Weights of a small mixture-of-experts language model, trained from scratch on English Wikipedia: 20 layers.
Below are experts of layer 13 (counted from 0) of a mixture-of-experts language model. Rows are named router (the router's row for the expert), gate (a neuron's input weights, with its number), up (a neuron's input weights, with its number) and show model dimensions 0-127. Each number is 128 + 32 x the weight over its row's rms, rounded and kept within 0 to 255. Numbers have three digits each.
Before each expert's rows: a language model's description of what the expert responds to; "gets" lists some tokens that make up at least twice as much of what it gets as of all text. This comes from a sample of Wikipedia text that the model never trained on. Tokens count by the router's weight.

# expert 1
Agent-noun and role endings and nouns taking "of", like member, winner, indicators, composition; also decimal points and cells in sports tables.
gets: ".", "%", "ation", " member", "ers", " part"
router:085152141126174139182133129120130129127136128119151169155131124118087037120148137048121146148111133174163135074137091104123127141194216141209112128101086141066150115093145121090056128073022105132128079131160158104138151161171095143112174120189118120125143124168156121129131083146117135160158092138132158118156140091063153169112095095131119148110129153130127137164137141090091155146152
gate1:157122134108082148198161169139110121096091231167179126166199128118153106146057074152102168145126144131126149136168141141123124100181113138145087090109090181145142115123112131174123110083095121153144110142168126107112127120105138141066112111058085176102147139103153127120142078110122124229103106132111144125139144176065131127106178152094162142166127151148152155083113130103140155069079
up1:098074098081164103162129078103191154119101141168111111102162091112120193114157107097102112065126104164119179135075155102112089139072159115105120158133145135155142125113149162155129099120077103122074159092105109102197117144132115153129109137137117186124125189120168168120176074151128144156150191147159064098120163107186169170102173081128094095111114167082151122132144209099103137148105
gate2:104119145059176165108153165087175108116135162072111204108099106099091111137155156090108135070150098116146123131085143139142123127131213118137095156097152187133148117118131175092080137093096138130167095121121094155096184086101191135140126119100131175178121195146156113136139108047127151085126123142191185117120137133152106121101137089043117128099172125091116102086135148157135132181112
up2:065046147131147179185110112116140149148121138090123139075126142103162175163101149101100119182106119092156097130113184150188119124129145148249093151134092152133135100136139124126132107104135128136127074136095110066149162150184172147085117125126124197097051156178110129153088150122139083104083176155141161132076162107163147151153087143148110138126090081153119110129095098121137127079118
gate3:110180139138129139174155192159144149060109174170137107120074166134103152130139213130137174049151074148199089144138118109125076096187184156124124134134114130160192111115135103143140144105061143105144133093175095121103088140095155131129147134112129144156155105123157112107118151139130099109078097074152067126104134102116124110115134085151119139089077117181066145153173109134099189139073
up3:107140202142129135090140143116134095200150076098177123090139097158115132137130070107111166133083133151084139099136130132117161147144192101166167196088154069148063067101080171113129180090084071122165161169071144109122175114113126107100104092192124142138066114158132141108104092137111142095135067139177175117124145157188136163121159110151147107109122154173158098090125124126129162128121
gate4:125133087145104097130184156149148159090133153107162184128136091121081103196156098103098144129121158193194156112093154110150129094087153118150168166115143149151165099142135072125164090226126124147126141168128120116123111140113146183131160127127117145107114110086074101157153112083047201136145101172086131121123157101106161067058140139077093140094112152079093150082141098094107153146118
up4:124074130167128163147185104134158149117105145116131146138156066149098105174170114125086092110096128065169106105053137084136130097095112137131095135156110132126146162197192143104138182134076171191163176149135124156148154114086122119120092076146154077175129131099107115138083174188153139118136125190088123136172132170122103106119054136141087129089114144148086091157143124084152096075083
gate5:081183129111119108106109141139106069189130153113114177135105129148048140156103121107140128128146147091098110158126146162106149140170164183106120159116139103136157115101127138103108108052092135117133119132149121141097121150048122121156181157231124072171122179151178100130089178204125122115176090085140126070132119121141108114135079148125127134117073102196102128136174121175080072136135
up5:148132048121142110062108110153172206121139159121125119115141143169146129120149102142095095141090117182073155133088114186160138161076135161161121058094127127145155138136172126086098133153123164116163091153097174137126106108061044151103141140144114116158108137139090125130127148162127119086155245148118105113143171115096047168169118147137098126144097126090128158124139104116069159117165
gate6:093114158113065174135114143119141152112073141214095179123117075136124133105106110096077134099140120144128089157117111107116155126091136176155151127065070097155175093117133139120184128138113088151075165133089098167182115115203113105135099188150125186142115140091099147136111125064103187150125160161122161164128165190074123169146133117165136175058087108086147100131139100111114127166149
up6:147136085149167085164219097140132161098115139145122187147137105131151085099136136134129173112168100150126097090101197123134107109132105111097117094124142102126104145106090150212141100117105123109159146092106143124124180161029079156130120145149138089123109163115118128192104143151080151098134124151145182141160150089118114031098132153124181207111104101176156148100134093079148158096097
gate7:132141072094149098131130113215144116183131137096109175089189137092120113129087152063086121123098114116109132122154126101073137117136187175159146078163038105131169137128131095128144112160111150166129143118160152161168152179144109200127107180163128167089083152129157148095143088084098147074143137094107126078079157144117144140109135107138128144108112183119111168054141123185114074154153
up7:106181135123120096102135122129187102146162158118119120138130063123103181113110114124172105159140117187158182107097143143124151091100125142052157165166129151152110149163083143102110134108138109093100163101060133127150125066166068114108121114140141151135083122096099199125101150166129075186145151153137122148153134130037194149147162166120174107143194148093127124167106060096066135130088
gate8:089088109132108188123202188166143130121103125119112094140126121110136093120128158125107152113121157135133144132095140165153177094168159090144099151157079163116108164116137126135123118145099195130080135106142129097055152183165055102168165122116126083093117163126075090162106165195192151126141072149142100175096097102104120140174117178171088109062200076167137140097115099109102132117127
up8:192103119124111085103147141208060136110166084100160089102078148102144097167173119160140150127133102134159151148116135198139061136119157151175173119112111161108106138188121121151105173178156069129136096157090091070127106131120083154151139116199120138163101147126178113083085134082094108097090171130086119133148121105167174146104121130177075142087100164123101166165062121129097111127121
gate9:166105134120191098153141129122113068127130090136096071114130165134152027143167109089110109194136130224100177128108142125142151128112103122089128089130233100160075158124173153085157099129149213113135150117171116076099123126168097136129149193113128110111099127144109162148158124100154141100128082100121086136126112103132081134132088143097151118124138181175116153125095076103124141153159
up9:109115111100167139066142115137073142116156104133101108093153116151125130124125103109204149113169078113116170125125206139108175191105115093155075191083150152162161111088095116155106229150184096159125184140107159131138130073153100111103077091138123149130151129126109104102128126093109127150149069102175148127163134160136140113115157101147120134177076085135147128185052114085178141109093
gate10:103104134198154064105135119086153167103187102135160119169091115093118162081099134074111145151118095084133127148143060095194159138145122162191132120169121078140128171139134060101138135063096120135127134102069089103136155144141096155145080160121107144086212176136156092170136072076132123196149092126120101131152174106099128164132148168148099152108112169117141144092120126144136103180128
up10:125080110198111128161141158095155115184105193180113138123172126088163154102127167133075107108157127037100080079082129154125175133085111183100113080135156129105086115119102173154108179112149126166141155152206119127073150187181082117121143123159116108154134082116138143111100080122151131073135103124152102176135162133080121135130116095143111090114094187083151157082130085151128135134162
gate11:104176139135093060152121132111109132159070168144087130147107120133137158173138094123111157196075122104149111120108110051159128089114200092097092178130112136109167139158074084065189119122114141109194089196071155174104150143158098119152143171094114127121137124137146122080116107153128131114126165132138135121126153113128198150124110110107173163049135143120105182075122132149154119110203
up11:072150112107167135143150202180146139089131076173132134172088123165141148093155118114084121127138060130153147164094096138159068153133123070128074148078157117130158151147170120171148122129161097194139176139138152126093139143159122200048118102195115150145118129109125139090104120140111129125053078119120145115099132151085122069100076127143148117098151166152159128111193145101059162105132
gate12:119132133129054131149164181063140127171138119093187155138071128132084141119148141098126154174115150153133146104135154159121092089127179137151074153170134096143166142182138140112119103141129172165130138135187128070064112145169006117086153117142086127151133142106187078081184101122111121148179127148147077141150166057131150113126126148092134099141137119109073158068139107141110113131157
up12:086084153142072115131081143083125113106103129103128161091096110110111104156144101107112165137108077150146104148092162068179141104154121076207126095085139128159084102146143107140118105121181115099120092163143156098175117138120182184159127156165160123101079147177158087114173121123106110144135083056085138193178186134177147137156087100139145118147166130166185094128126072120122119162192
gate13:134167161162125095183141134116103091108124080094128104120133069135076147182129177143153199148108084183174157088149154157164138160082129174072093155122174113059116103113101151090088117170128102124204124105176173174144136096112136102067115139159152128137082145107138081136162078159125066107140123134115133130151122157122157108103094088151101141056118177151154120147129140139108122060172
up13:111149125116138129143071168181174135172129074114088177171151110181129105127164161142086150138075122172118133187196076143183103156085063202158058059112108173149167141091101113074142086137171129166149128084128167135121129083071117122101163115122135105161116117089126126106155143153052135068131151164154135124161104109152103127132146101153110133148113112097089124151120167116085118136131
gate14:108134117107150162122122114158116189103188152142081148115109151127132109111144159139058097086146179101138111130140165079124147136114177114132094142129070049125119132119185190095141166071107088109126160146094182114090142200130123127144147146212098127117136141142117122137169092092087074171170115115155087095175117219123123175155113141089123130122147133051090152125156109125117174099098
up14:182089154150112108099140211094125110172176122058138135136164125166151075163085108080108083088114135167126099184120096188111162144076105134106138158205163104149126138147123113157163162208105130067131136143186162159102092152112161117127077114150163126138170134146164136162160100103081150113128108140108101107103098143125155022117137147116120095110159134107089141079139099097113109134129
gate15:161092123089159115129108065147066131093138130072114114132095122157187145165133169052131190127091153099122095127171134153153120109129122157110149134089049143155126166094110223157107155120136121214158083131120129150130179071122086138122186162112124147128139174112093139162172079149179117157120112151128161097174117162153114106124163103072108164116131138118042112138130115153089123124129
up15:179136116139115108136144167090154073151074113139146122107111089109112175085185147134113145098130108109130085128090111150155052219191118104162114163155145093182155128150154086156156138120125135172170131202090132071167207137136104134114120124165107101090154109130080125087116178161138106136139123102115086148113090058107117119176121187116143098157087142184066145111155109108105136160112
gate16:098112113125105112154131135114126099143105122121213207131143102102071163143103166132168131144149098146145143187119151150058148117159107140121120160148089091101101184062147151164105140189127110139144127130131072095141133136080128132034096146167116146158114086130132153130116116195131190094128100136137114096152156142128153184109184177132100102101090136078131106140123033065136138102174
up16:113145148092128150131120109153117190102079129190064105178107105101134136173079156094165120129157145222187128190086128139111091152143182127168143110109126146094142121133122086181112101126100094142138152127156104088080094154108069182097149148128131091216126176160090110133096134163099097194103104091116171110123163138105133123115096130158128127118145149036153144113143138129139096142072
gate17:118098112128148168078091078104112087079161147143112149159109183129089091121108176036130111122095148188127104138150089146086108105067169173190115177167077192170181133130118115041156132184105130092117182145126157144094173113098123123122128143152123155066124123151110152123146112117155141155084077139134159113069153114133167100137091104127153147125084133103170105117114145182114150169114
up17:143151184178040159134079132130121112135143114153094137103154121061168099128125152138106083166126161101211122086162102147073124116088182173098099166093151141163141137153162051137052123141091098053119124122166116165092141180116099127093161151152128165070137084112112108082132136182167174169110132116149121104137160120151140148169150090118135143119081112141118066160134129112139091145120

# expert 58
Sentence-final periods followed by blank lines, == heading markers, table row pipes and list dashes that end or start structural blocks.
gets: ".\n\n", "|", "-", " |\n\n", "\n", "\n\n"
router:125076148077182133176166187121145095093127166160166124146134144063140100079099115098098125174091081107168148101095126172135126194132190157139155123115135197101122129102130095128132112125126114086122080196157129140131196122186092120166084105138136149142148123140149080174108075189090090181135133146158156086093127144110160146143121074129138204122138131116099184152148074130132159101137
gate1:104124133048148160128113169143133114110147129175135082109130110153167141026092113127124163137101090055151071123141147127119149117095131177122093152108088047133077155152160109190058140169113106168159141083096134089131169161103120155127123085145143155145129167177166133161133146134107130165099121131131082155158109128111117172115094190121189140096138113102197152117138103135181143118059
up1:142106064165092111197086162138189169087127194123096133119134138116119117152088127166112158088120143183112128130126152104087097157168112134147128119120116212144098157110174090094186106133101127075118153126106079129150157153148183085177120148098129135143114137095113144112125112111137079100127069074107158156105111138120130127117144070176144142157135100165130144141153172204073123058210
gate2:133078114161128151070123149083154097178111111149139147161154230112126103156096143130120192148122127046157120178141131160141136135115118106134185165112103129144137159129120146135130114059137085121146118143148064112128124097131165116122046155182074161145153125095136182126130054117120082139085124141083125053109138117145152109088144081096200168131133136143085089132142150143141195136095
up2:126088135161167087162159135167144101191186172119116147152100135149119126160125156210106113151140075086156169172144108077219140144139095142159124120180133112120087100104115119132122126085111136120162112140126048099132142097117112097153154152156129122093072130173099184208127070121096110106108158109074142111097165123137101066052188116103165154127149149093142123132154158113091124128101
gate3:211127166105185158140107071122140167138130146160154131102112055154180136106097139092162094126126040099138165173092122092170121151152148109156119129131075147147055077116073052110141118152094108135096109224099093162144132135165196118126140146136142138173143115148112132159103154139142122150180108110076109134105129095154160120108129089174126139079097148134113100154115123181131120083161
up3:089167091109156152158161184151161195202101143080120172150161137153165110096098164098090137184129088122141145108142136121143113153131124118090080157117072165144159150111101161091140131121115094135160164110132126133128128106146059140107139143123082176118133154193155090130196174151092081130104094043175182072082154127070136132092105054143138108091112110129097167137110118115146152122096
gate4:151087136069128158115097132148135158084115093181172119101117182088127128148093097078107128129114123094143182066083176175122109145162079123103137125166065083157094108115163153140182128093123125124168158110131088125141124121114062122128188159131107106146119046169150181122142144126103129184151112055158144134163082133153132158155216134169166153113087158096105091131145099149093156153094
up4:135141092105064094167104149047157088119096117106163116114177130097129131106147080135132095148124140130150097192162146092085137168104117127083121121164125100157146135169193112161126157182092078136118167144114139146104112161064138107155142137158102136107129092110166127156121141107114189093181106137104073180118097087134126154197178186129068075086108172147098091105097172138191110126167
gate5:095122168153121186132086101120153061130126171140121102106121138139100120128093151111131159178106161118118122178165162135182149146050081168129137088145100097135168103115095121121070095088155203088104127137137150189110106130117160128090204105109143141144146178129170144170105093114166079124128152146084095135135083176153092148122097105074094120079107145108074085181205161153105117163125
up5:123146160147173181190187166139090123118122139138178109063067131060115101124174141119083082137140134156105117107113085138070106117110097157152152150175078126146172115113152171156140128132085124112158117103164114110116097156111190120122160118196138135167081108161162134072136145100123089118124124118161077102088141135181135111100159155168187141056120134093056138102086105180141089165106
gate6:093155166106135107119138135146167148085087118171148120152138105102045158102183176136114152074119085121169120137136101115054120133146110135173121141096080122123108168130069164111091161180162098119100091165125189166090132086093112101085129121147087134111164159151079199140163067143070153138132133185141166154144128171135130096123130170060127117083128135160133185138137192139168110092107
up6:139168092167156096150145182116182112103114152110148152101139157072146124054086089088154128114165160138156113133101103113128150179108090127153076118117109129138116150095178165124074166128089158116121153210132181116162119147158108180094156198141102146153177135172145103131165098139166126169082108124070116117067156130139126100129111089044155139100067114078140141120191079104113137128105
gate7:161135152128110155115117090074154165156136123119094165097129118145055160153095136131051075161127104100140168137110156131171125117168146181157171049145105134188074095185066130061117174119150135168202176136116087165078102129137110161099121124095098096078089123115184166118137169128106126177153129139158102170135145166125100070123137136100167119146133125092137146069151140139160100116113
up7:090141108082129136090139131140057061113133113098132096152157122131094188096106166096134114114130152150134171165180150152162140090088135103097086143127107135163070121121197198126118052110076101106098110139103194151131131120082130175074128138098133203094117162103108087065158133098145179107154116167141143137111127127082143182141121138153145119114152171167111112189178154094169076127136
gate8:111163146099158126150134148104169182159116121134080140091152117139151139100130178208104110153109118070120129134092102158134101161195153054183145110126093116121166075116107146131098137199115095091129139084114154126105078107211086116084130128110102137137126171092110061151113150060178134059157114104123147170120100152155087095130106186136149196132167087163146129101153104125160147129138
up8:118174139094102131151128134180176129083167159074130121122090155072168134126163125047138171082138181150109109154151104111135136130092115171149166107145106128121134140080120054204064107066175195147136177182090121096142168131116106119143065162162133118082127139102128164136103106148158149186111120100185110135130086098087154184142124106145118158136124151148139120131084069093083124135128
gate9:132135132128154103124151134083108139104158076134152109082075118182098124137161068104177166163071098143200106149139092111104116138176149119152148174057106064156073152141118117159147190135109091133143126089137103136120158113175095147098187149159145167162086161163181108104177159076156141164114128095158137135163156134064192110155143096124100109091105096072122119109093140123177084101147
up9:185059108094145149122172115139109125113140129136115157117176145170149093109117161159098176096116123138132108128167130089115137142190074155164145166093153092144142144127114106103183117110105135154135140127161126121163118149114153056076082087104163171105088108102081094131114095085181078053159175116170059104136082133153117201160144204102099137152116122119114163160170103177113071130113
gate10:127074187117152145154166161119147117151126169151116169122112144110110087132122113178047087143124047077147158110090143149141100143126131141168157087122111129062138102148062111074119158104118141106146083141167068122089177123189101171177075111139093114151182188179155140184114124183069153158122133144140157101110138144138154088138152088161151152147155095109096118140116077096107173105118
up10:104162095104118145160110094171096043081108162103161102133162116152147139128136144165180135049106090196132176128111117158128146171124128109123119161108168090119082119090146156178140100123112151165070126161144231125123117152091111158044128122144114114122196133132150108132200082165115167136095064161086157101181102127119129154175102107120095139153119103134157088127104110155146118150137
gate11:130111098062145090132136147127189137104121137192137115169187152155139087097112166144101137175101137211115141130156153071129089120102135100133112127135109150191112182169154152081154065096078137123118170116148108168147112133128121068163129185118144114144220141099126149108185140125052137099089090136082087152143113149091120126126071146140082135117141136102200114125103091102145172095135
up11:135116149098200129221178155110207130092108127108158098150095176127150147151102117189072136140095103191087142104136173176106132096100125121183085082121135115134144162180133110184144133154095107142118136165134159147109164106111076091120085121118126136135153108092091107120178135119091096095105088137154078099175162156081150079140145112037111204115126125146113150137135110152136130100099
gate12:147133140151114224151120100151184127126086150092123110186101108101147140104083170139113134114186112164149126106124139094141172209103083079137100102136104120079143120131131090101134130178104112085104183086138107131142121133167115124139118061168106152061159153110081098131119111176093178165095115112125095128115171157120165154136169182096104180112156130080122118031104080133137149130177
up12:051182131164140030129077146168079148159159088138137127166113068171122124087157135162149164143121136178113079140136128151124107090110178135177109167165132096094114069131122146158056121102090079113176115070157157134140109124098106136141159118144169089104105174147144178141142124064122156151133107107131089129104152122161098124145119159134188102148037124171129133156136108063116136124122
gate13:149087109095140165192112145104124053139100093181182098148071099117189170097180172140156100173146157151124083094091103172098149120103134105091127184109145092175115141119119149098155114110124186078081137088119096115093137104111094120134147081161148134085142147082132114078150136095135116148104212172175098130177120099133150195081142094118147131105119186146153145117126089104179146133151
up13:166094176129141151128147101141146058045101169097123156115170173131094106128202142116119163059111139110122136153115173061086144168141119135104079101146146138098096118144157109069109086155144154139136134114041155112096117126133142157083141151106157163120083147205129189079095197106155162126089197146165129090080146124114116154121125125088150111094113089121138167107153097132149165118126
gate14:076109177105162106137103130157093115125147129098186129166112082162220154107109028180145073116065146100204115145110099109097123168121129115166092163140124108159131128120172125171168095093132133120108085152097142163145091158106101119146120107201133119159114087132149106088202160122094160122136095139083110119112092159159155133115136162083186091163131150146131185135120114125131118125060
up14:115120155092049119145146118136129141153165117142176127096099160156161093122124115144106129154116045131111154185098067125130126168146108089118133172075163130104143184122111110149128135080072111092096079167131085167100103170159101134149209101177135178159137118192097161181189101179141143131061132136112138098105135119152191153111100149114115209126072124136130113090117105089126119110109
gate15:090146120131123141156152141120127124108096179134156086138112095170128154060123090092137133180147145165170155168116163115110186166165050073066113126111106036125190056114096070164123165121141111158107150146136137112117157065192144094119143160149120076092122098072157185124180140113112134111088103129113139125122127111129183120173127079106145149162140083145158166143097126146181148149132
up15:102088129186146118130111137121082069128171100133157148096174175146073103145109117129085159117078184099116132128186091093121082117141114119195181104200077126119077144146132148076189109122144192062134099125162124094140130138060123152202137158071096159124149147198114089114110129125149130115132134076138138167126138165150075130130122170148123096120167139142120152081135063139093111126130
gate16:133131131124080072179092116110123115121077185143079174151108157086124119151127137180063093152122099154091112114164095142157153155101132168145160167148109144166181085087082081122132103098167111100056119130105109109160117150128141150169160152113149099089175137126100118160137113157091087186085185118152156200097166103186129137144184114088151137133101069151154109113164137079092185132090
up16:072156151093107159158127108104085117119132108103191162149137116120105093109100208106152147123096146117129159086131178165148148162090124139139163202061111129151044178107123138152117164139081169173227136153157194114086125108158117101111164091184107122144070140153108069174140133143130137131124089138115113137099127109137119105174086140149117120092148128119074141159093114139108068178105
gate17:151107143086088157099111144121087030152146126127155157115126118095088114141215109162142141158067157147162124105156136192128158187138137148128093155134167137095140142108139171132098152157167149068136101111134120183169073118138103148130143139095077136124154118120142099077170126135094181082145101139098075119102102155075142104157153167145127155240107104128088060131108108131096078133135
up17:073161116113135137120123097093118084157077133112161099094166090051130102114147125126096049146133167127181194078144118150074120120098121160159117201167131116150118173147161169088078155128115158089130098139148108163091076126134142125090125157146148118217119105173149143119129131155142124107163046184167119112118115107107128138168194145112169149130147140102150110108102121155034143132145

# expert 20
Pipes and dashes starting table rows or list lines, plus by after composed, written or sung, usually before a person's name.
gets: " |", "-", ":", "|", "=", " by"
router:130076152095186150151188132158117111156085134150163105161121115051143116084061149122141131145116111145124165104124071143125122136144113136140139086086118128107141102111126172172119128126103151084115090127179145166113221146170153121097113134128120143156203126168169094145180088211107158180113085176108132128107129105076163131142091144057075159085156138093061159101148120102152129120152
gate1:152126133142079115155159098136100107138168109119121185135103125109119115112098115133118087084064172110110146122128062154171051146148116133145078105117142071142172122170107070144166116142097140098100223127091163133101156144123149111081095129123171149093124097103113167052166138113182129079130118119151106100101151067159101156111114156124094160113213161092118167146113166163166149181174
up1:099173136149132131131151123172192110097167145111119152099103136137116114108080101145124159085169234089104142137142070135113142097158127136104153163137140160091135135135134154105066174106145184118157095108036154089108108121190100099152092076118163112085148137114080108113135124107161074121081125166164147128101177145111139140123153076216135147138178125163091115116132131125063100068111
gate2:112153170156191166148116142115101099191114102112116069141105100084132137147110141114160156102151172151223114094121119092158136131140134108087097154139138137105130108060161194168141042084095185083122095145174158149110146148166174106139133135112077149156078125143173146118118105178117149137113124085137152172135132089077091151131113142080172116137119117147092174051140090081110154116171
up2:154180146067135154195119115218157104120117104111059117168157104083108144145077122081156186118088157154142092141159117114126126128171116207108073125046114105115169154078115128134178085113086164101164135074093138163108141151129130104118112133136113144076124133143133126140133138131098142166154132178117187094092137165111141093139110159163139104069100112081110143115154190087128124180168
gate3:154176104074072157137102105131105122180086137157161190101170148167115115144139114146147103129148168092081165126111111081150188091138108120121141160106113140127113160101183096120149158124092129113162111085167073115093199175171123134107166192145148101118122148159136090126164106114135073087129103014114069143180126106127054187178112092096099116111166143118107131127144117139147146132140
up3:157096150165161140125165140139165108122117109154131091160101149143108164143075197143129143100149144069133107077129154141115083141181162139132163092123159106112166114160127102129161149025128151154147177115160151111169096111167155066044062087076122110160106033113071121169115125168123091102173137126093160152138143179110109141163133125171175091102108152114078151120150109135123124140101
gate4:081174130116164149177084162166123117104096157084141119114153160112107157149147146146061109094129102123099090085111155112152179088097134094159145148158090131132162093129132210102097056114190153086103148110158201193164164146210176159115164173110098180117102147096125101133143124108092126158137092193124149078110123135092151118109131124145096141140089140162090079105063111140118125112131
up4:085078187164134104105121083079084181119093146156153130142091131120130092123162098131120089111092078143147147132173044148179149099151152094170149119112151180117125142121155116146165152139136106156196152112149159154126124163151142141132184070157128112095129081142056119116058087143068156097115153095095106138173102105099160138111107126180123180143071086145160166148119147058090157166116
gate5:125141146125105154175110195109098146110148124097186114075161090104104148150144162083118082105189124130184164150122100115142181137098181123152113090134193112153130097150116134140094045123179139069106119108171182120165129163116153107099085131145157127173070126199118110175152126154121158130088140143155153105113118142111133068124077134094045115107135156125089120130109107168212087125146
up5:130078108149140102174124151117100155173151135122161119106091157119110171125176136115150133087122071161141108105168129182154140086151169141157079103101071048107102104174157078111140185121148179107113082100141117120166138167116145142116147100136143132080115114120125048076051145170103102137166154173217111212152104123124132163112139121164101113135125151135114118115094084127178153089078
gate6:129146148079132161137136102098182118042094093136098113129175127130151132084126141150137122144076098088110112111108125156150154148066113160097135178109050129097164081129100159135163091113123144135091193090100086191094118168142123155175167102137144170142155079170114089146113104157155110150114084147133171142125121202159083144149123154126091120098155096188052159141108152097104176112191
up6:102147141148099187152170147141207109067141111140133189100153095107193131155125194138179170144162082093134114149084135142121125113105127139114084133093145106073172125133115131108119084074090156122045107148145143137125169198119166114145147161159096140153103136177149150132202114110091154169121176124114111130119179178145084120087116125111126128064138096127068162114095128074100113075124
gate7:137055092093101135126179111102138078104131143152141168092140115097150200095154136111104128099159121197096134127118110106161115144089081122104077134105136112108142080087200144147112145105136118214098137132186163123114075157104096148172115141124098149095132161128173152141141056098098105126098102163098094174136207100165171124165108181094133092160149182126109134160183154118109113076142
up7:111102094048179165140120111135149121128073143138137119118131182155139151061031114154117120124165134121082076123178095090145157132170129107173146146076125117106139097168181061111136147147135133161130089102166179123143102105185127132119109169139054150135147077150138131121166133170176091170125165131137164100151144154184106140154062162083106112093113142133072108113083168119159085150108
gate8:099124138176194147093140139201107074110156115139169100113081115130160112129183179107056169122156106140170081132156149116100117150130099101093131134134163123114101153122150125145096064083084183097098121146120154110133144132095090157111150176105070058153150144110122103106165102161153157153159151131130133122087139130155120120088139118073150119121169185149078145110199141199065083132189
up8:134070140105143149138163066134121127109132107104200124083178081160100151106098149192158147094161166178097141122125150129146150140122142117136099112104125150092140160100099074163134033140096142074135107158139114116175093124116120066139122145123164114090067109152121119114183175120143137182075105118204170149150143126123098132101190157175097091179109100108169112157162176109146058128131
gate9:139125072057139185106056173165133130157117125182143141091073142063137111146138085129130114145117112177148141094104106150183101179106102185144144093124130117156102100096125125164151147136075099135144089121173096150080165175147186159142128158128138056164113099124088093107168138168170120121109101129166115104147108072121203098124112136092093155117110154140174119176169070070130131154157
up9:120073095118152116222155090117145170125151110155076140113108121121125114142093130089135113149114144147153159146142058162158129087115144128122064086164216147130155177094117134111120125115150149150106121110150120110168025137126117109117128102126111144087142122176065116134122178091131129089173152130145178096118120104172082148093099135226144125146101146144116133136178201098154086081088
gate10:143106138137140126149136198125129182109115102109146094189174121184119082112116157119159186116102131135161117091093066078116117151098069139134110061147161124072149119109066121108131116151102123141103105135164106136134177103155178165092132219132122062121175185097115124108161128130127103147095137085089116150189174092129110199131110151114148155115135188186108113084177129100091153107149
up10:127059165122149125146177145121136121165079078108103099165172146072157157167149166087142129115167127082137180128114069110133133122165099094075146089186126090128156155132161182137080130167175174120063122119248146139122130155144131061103130099111114109074229118122137102114150154138116168130093094123140099153125148086128127138135085156124094140149134168138135148080117088127115109116119
gate11:133116108170154111109150120099099125137170135113122096198129121132182113163166136104120142103103132142120127117168111102119137067130124112102129134102113162124121151160142120091067138163108174118180159136150098139093157107075091060091128189157092157194154107100091111154142128122110180145102135154061151163108090105085172154094145131045093185125135102114184110207081165148072165115199
up11:167143102095145136182128176082166090115162101121168187120072131164166068105159117154055108183148125141067115087090129104141109175133175122140138108120117129127160176173117120161098163090132080142141128189175110099127069155089168161097066103141159117166192115167115150147137119101128098115109113097125152116098123121105111068101008098117140147144124141114160138151168108162121134135143
gate12:162197120110075144206132152206158160117110140137093122166086155113139165106134155156097124106110134134119073079127119075101132137110129084137143125144073114164165104115154196094111084100140176108138139103087109048156147183222120109170106162084121111091113143185151178100117134143174128138088118115084163183103082097137139089088098171111093132099133127134142159120137133140103117169157
up12:149160161126097111073144089147101167156086063141190111148097129137141105157187136070131188169145144130124079084102128135099210096171158106113083119193080150169154151133123132127130051155120092120150145102159087109090170138150134152126154121181146115176198074138113072130114144119130097111131114147142120064175119177113119117084096117145130120109183118159090124087143111167092137096086
gate13:095153100123165156090148174106167130108123103135120131127146090046134136118089128116105108137141091163109153091144099163080126111143081100121168062075142149093195105158085126083082143118171210140152154119124125190152115138068085123112112054102104131142128126096155129162146120133163202118186133138139131116113168154087156120097134177141083153174084099083125097164120087158139207143147
up13:132138116123107183145125127152147137138057140112115167135111107086142104083117135091147099139164069120159132199148172178099151105098150147117087157074107086159049101194132183116092182161096135108117129110159104128122113079059133170155088135140158164114116152137188088168165116082090157150097112129109127160113181175085107150168117135158114139137169139099134055051128117141135100146177
gate14:147161097118126224133155151144150149150108090110143111173168102081134138176068131106134138196133106094127089108142147123166119181120126108081139111138152061133175158099102092173156123083134171193127138115161123165153150083136131162118121102099162077056171087171144074075135138110166117161087157141136143091121113180146111150071112197145120110103165160132140163126089112096128059122104
up14:117141128110130056153150153195095111142128144091130147061079147114154094082074068139138126172119097146127112108127107160165116158173134086139107163094155112085112144096099136185100197158163104146126142128121166148064075111137086217120103068110110084104172102134121116089127128110111127180129171104107098131156174126110100178133133147182140116166136167135109163201143144091178076126152
gate15:116162066068156107105148165135098176130124118141147129122132187091072124116116081109089191179100134172139075098156133133061137149164161116218153206199097165131125141137130094100060161160099133093118109115100191131136189105104144113100122142122127162159135154125113096092147144125144155127179098129124083121075104109143175156083179132114113129162129118131116128085094117146080130064129
up15:144118172157170143132148143091171144107105139106080124139111088159142143137072144082150142135133147066126153127129158099117091134134092136071153141147127114133117158137104138177083123111094090105119086147166112147145129219143112198109110138140111090160141169125103057121174107138156204187125125072089180139114109112131157136171142065031142042086167182116106116116113169115129114150135
gate16:131099164112145142156216045143121139125083122191124122115116071104200144078088105174164117140149161156117135150144057135108138136121140147129121120116130126122106150063106140110098150127142106102083144106168139107124143166137151077082132137177134166113173065135181116137152082134124178090086161219108153126107146064096096154075143123097122163093121172132163161085134130117188128166113
up16:135138137149120115093126114126094176125075124095122089073078101097103185160119102223174084115158038145128146140109099100120122186125113134133138114127075089102128134089123118173083180162125123086141075087052134184202106136167103134137141137132133145130102141139161142152127138134165089172101108202145166100112127163142151125114179166144166088176161077137143086113133165139113145091103
gate17:084159131096168153072146153181155110184158097137159058089095143115088110128182204103115136140167141161143139092105132102112136148124147079181126112110158139143079111105145151171142078136094147096131093158160143144078122219160125182082066109113111070123184125128148082072190103118093109120124090106136106117140159080142191141182117117098144088124129163128094120128142090136146150160153
up17:125142139068174086148113128118120093124126099161147105205129061117138126143141122142178107082122063066137159087149101164139073130122128134129078081104121128115087098113136118156133057158111113082197093238143107157125158146151196128090105109153123135154082099156098109130115121159151148155122094125157103143203138099150151158128146132124198156169112151146105174129187113151161100129161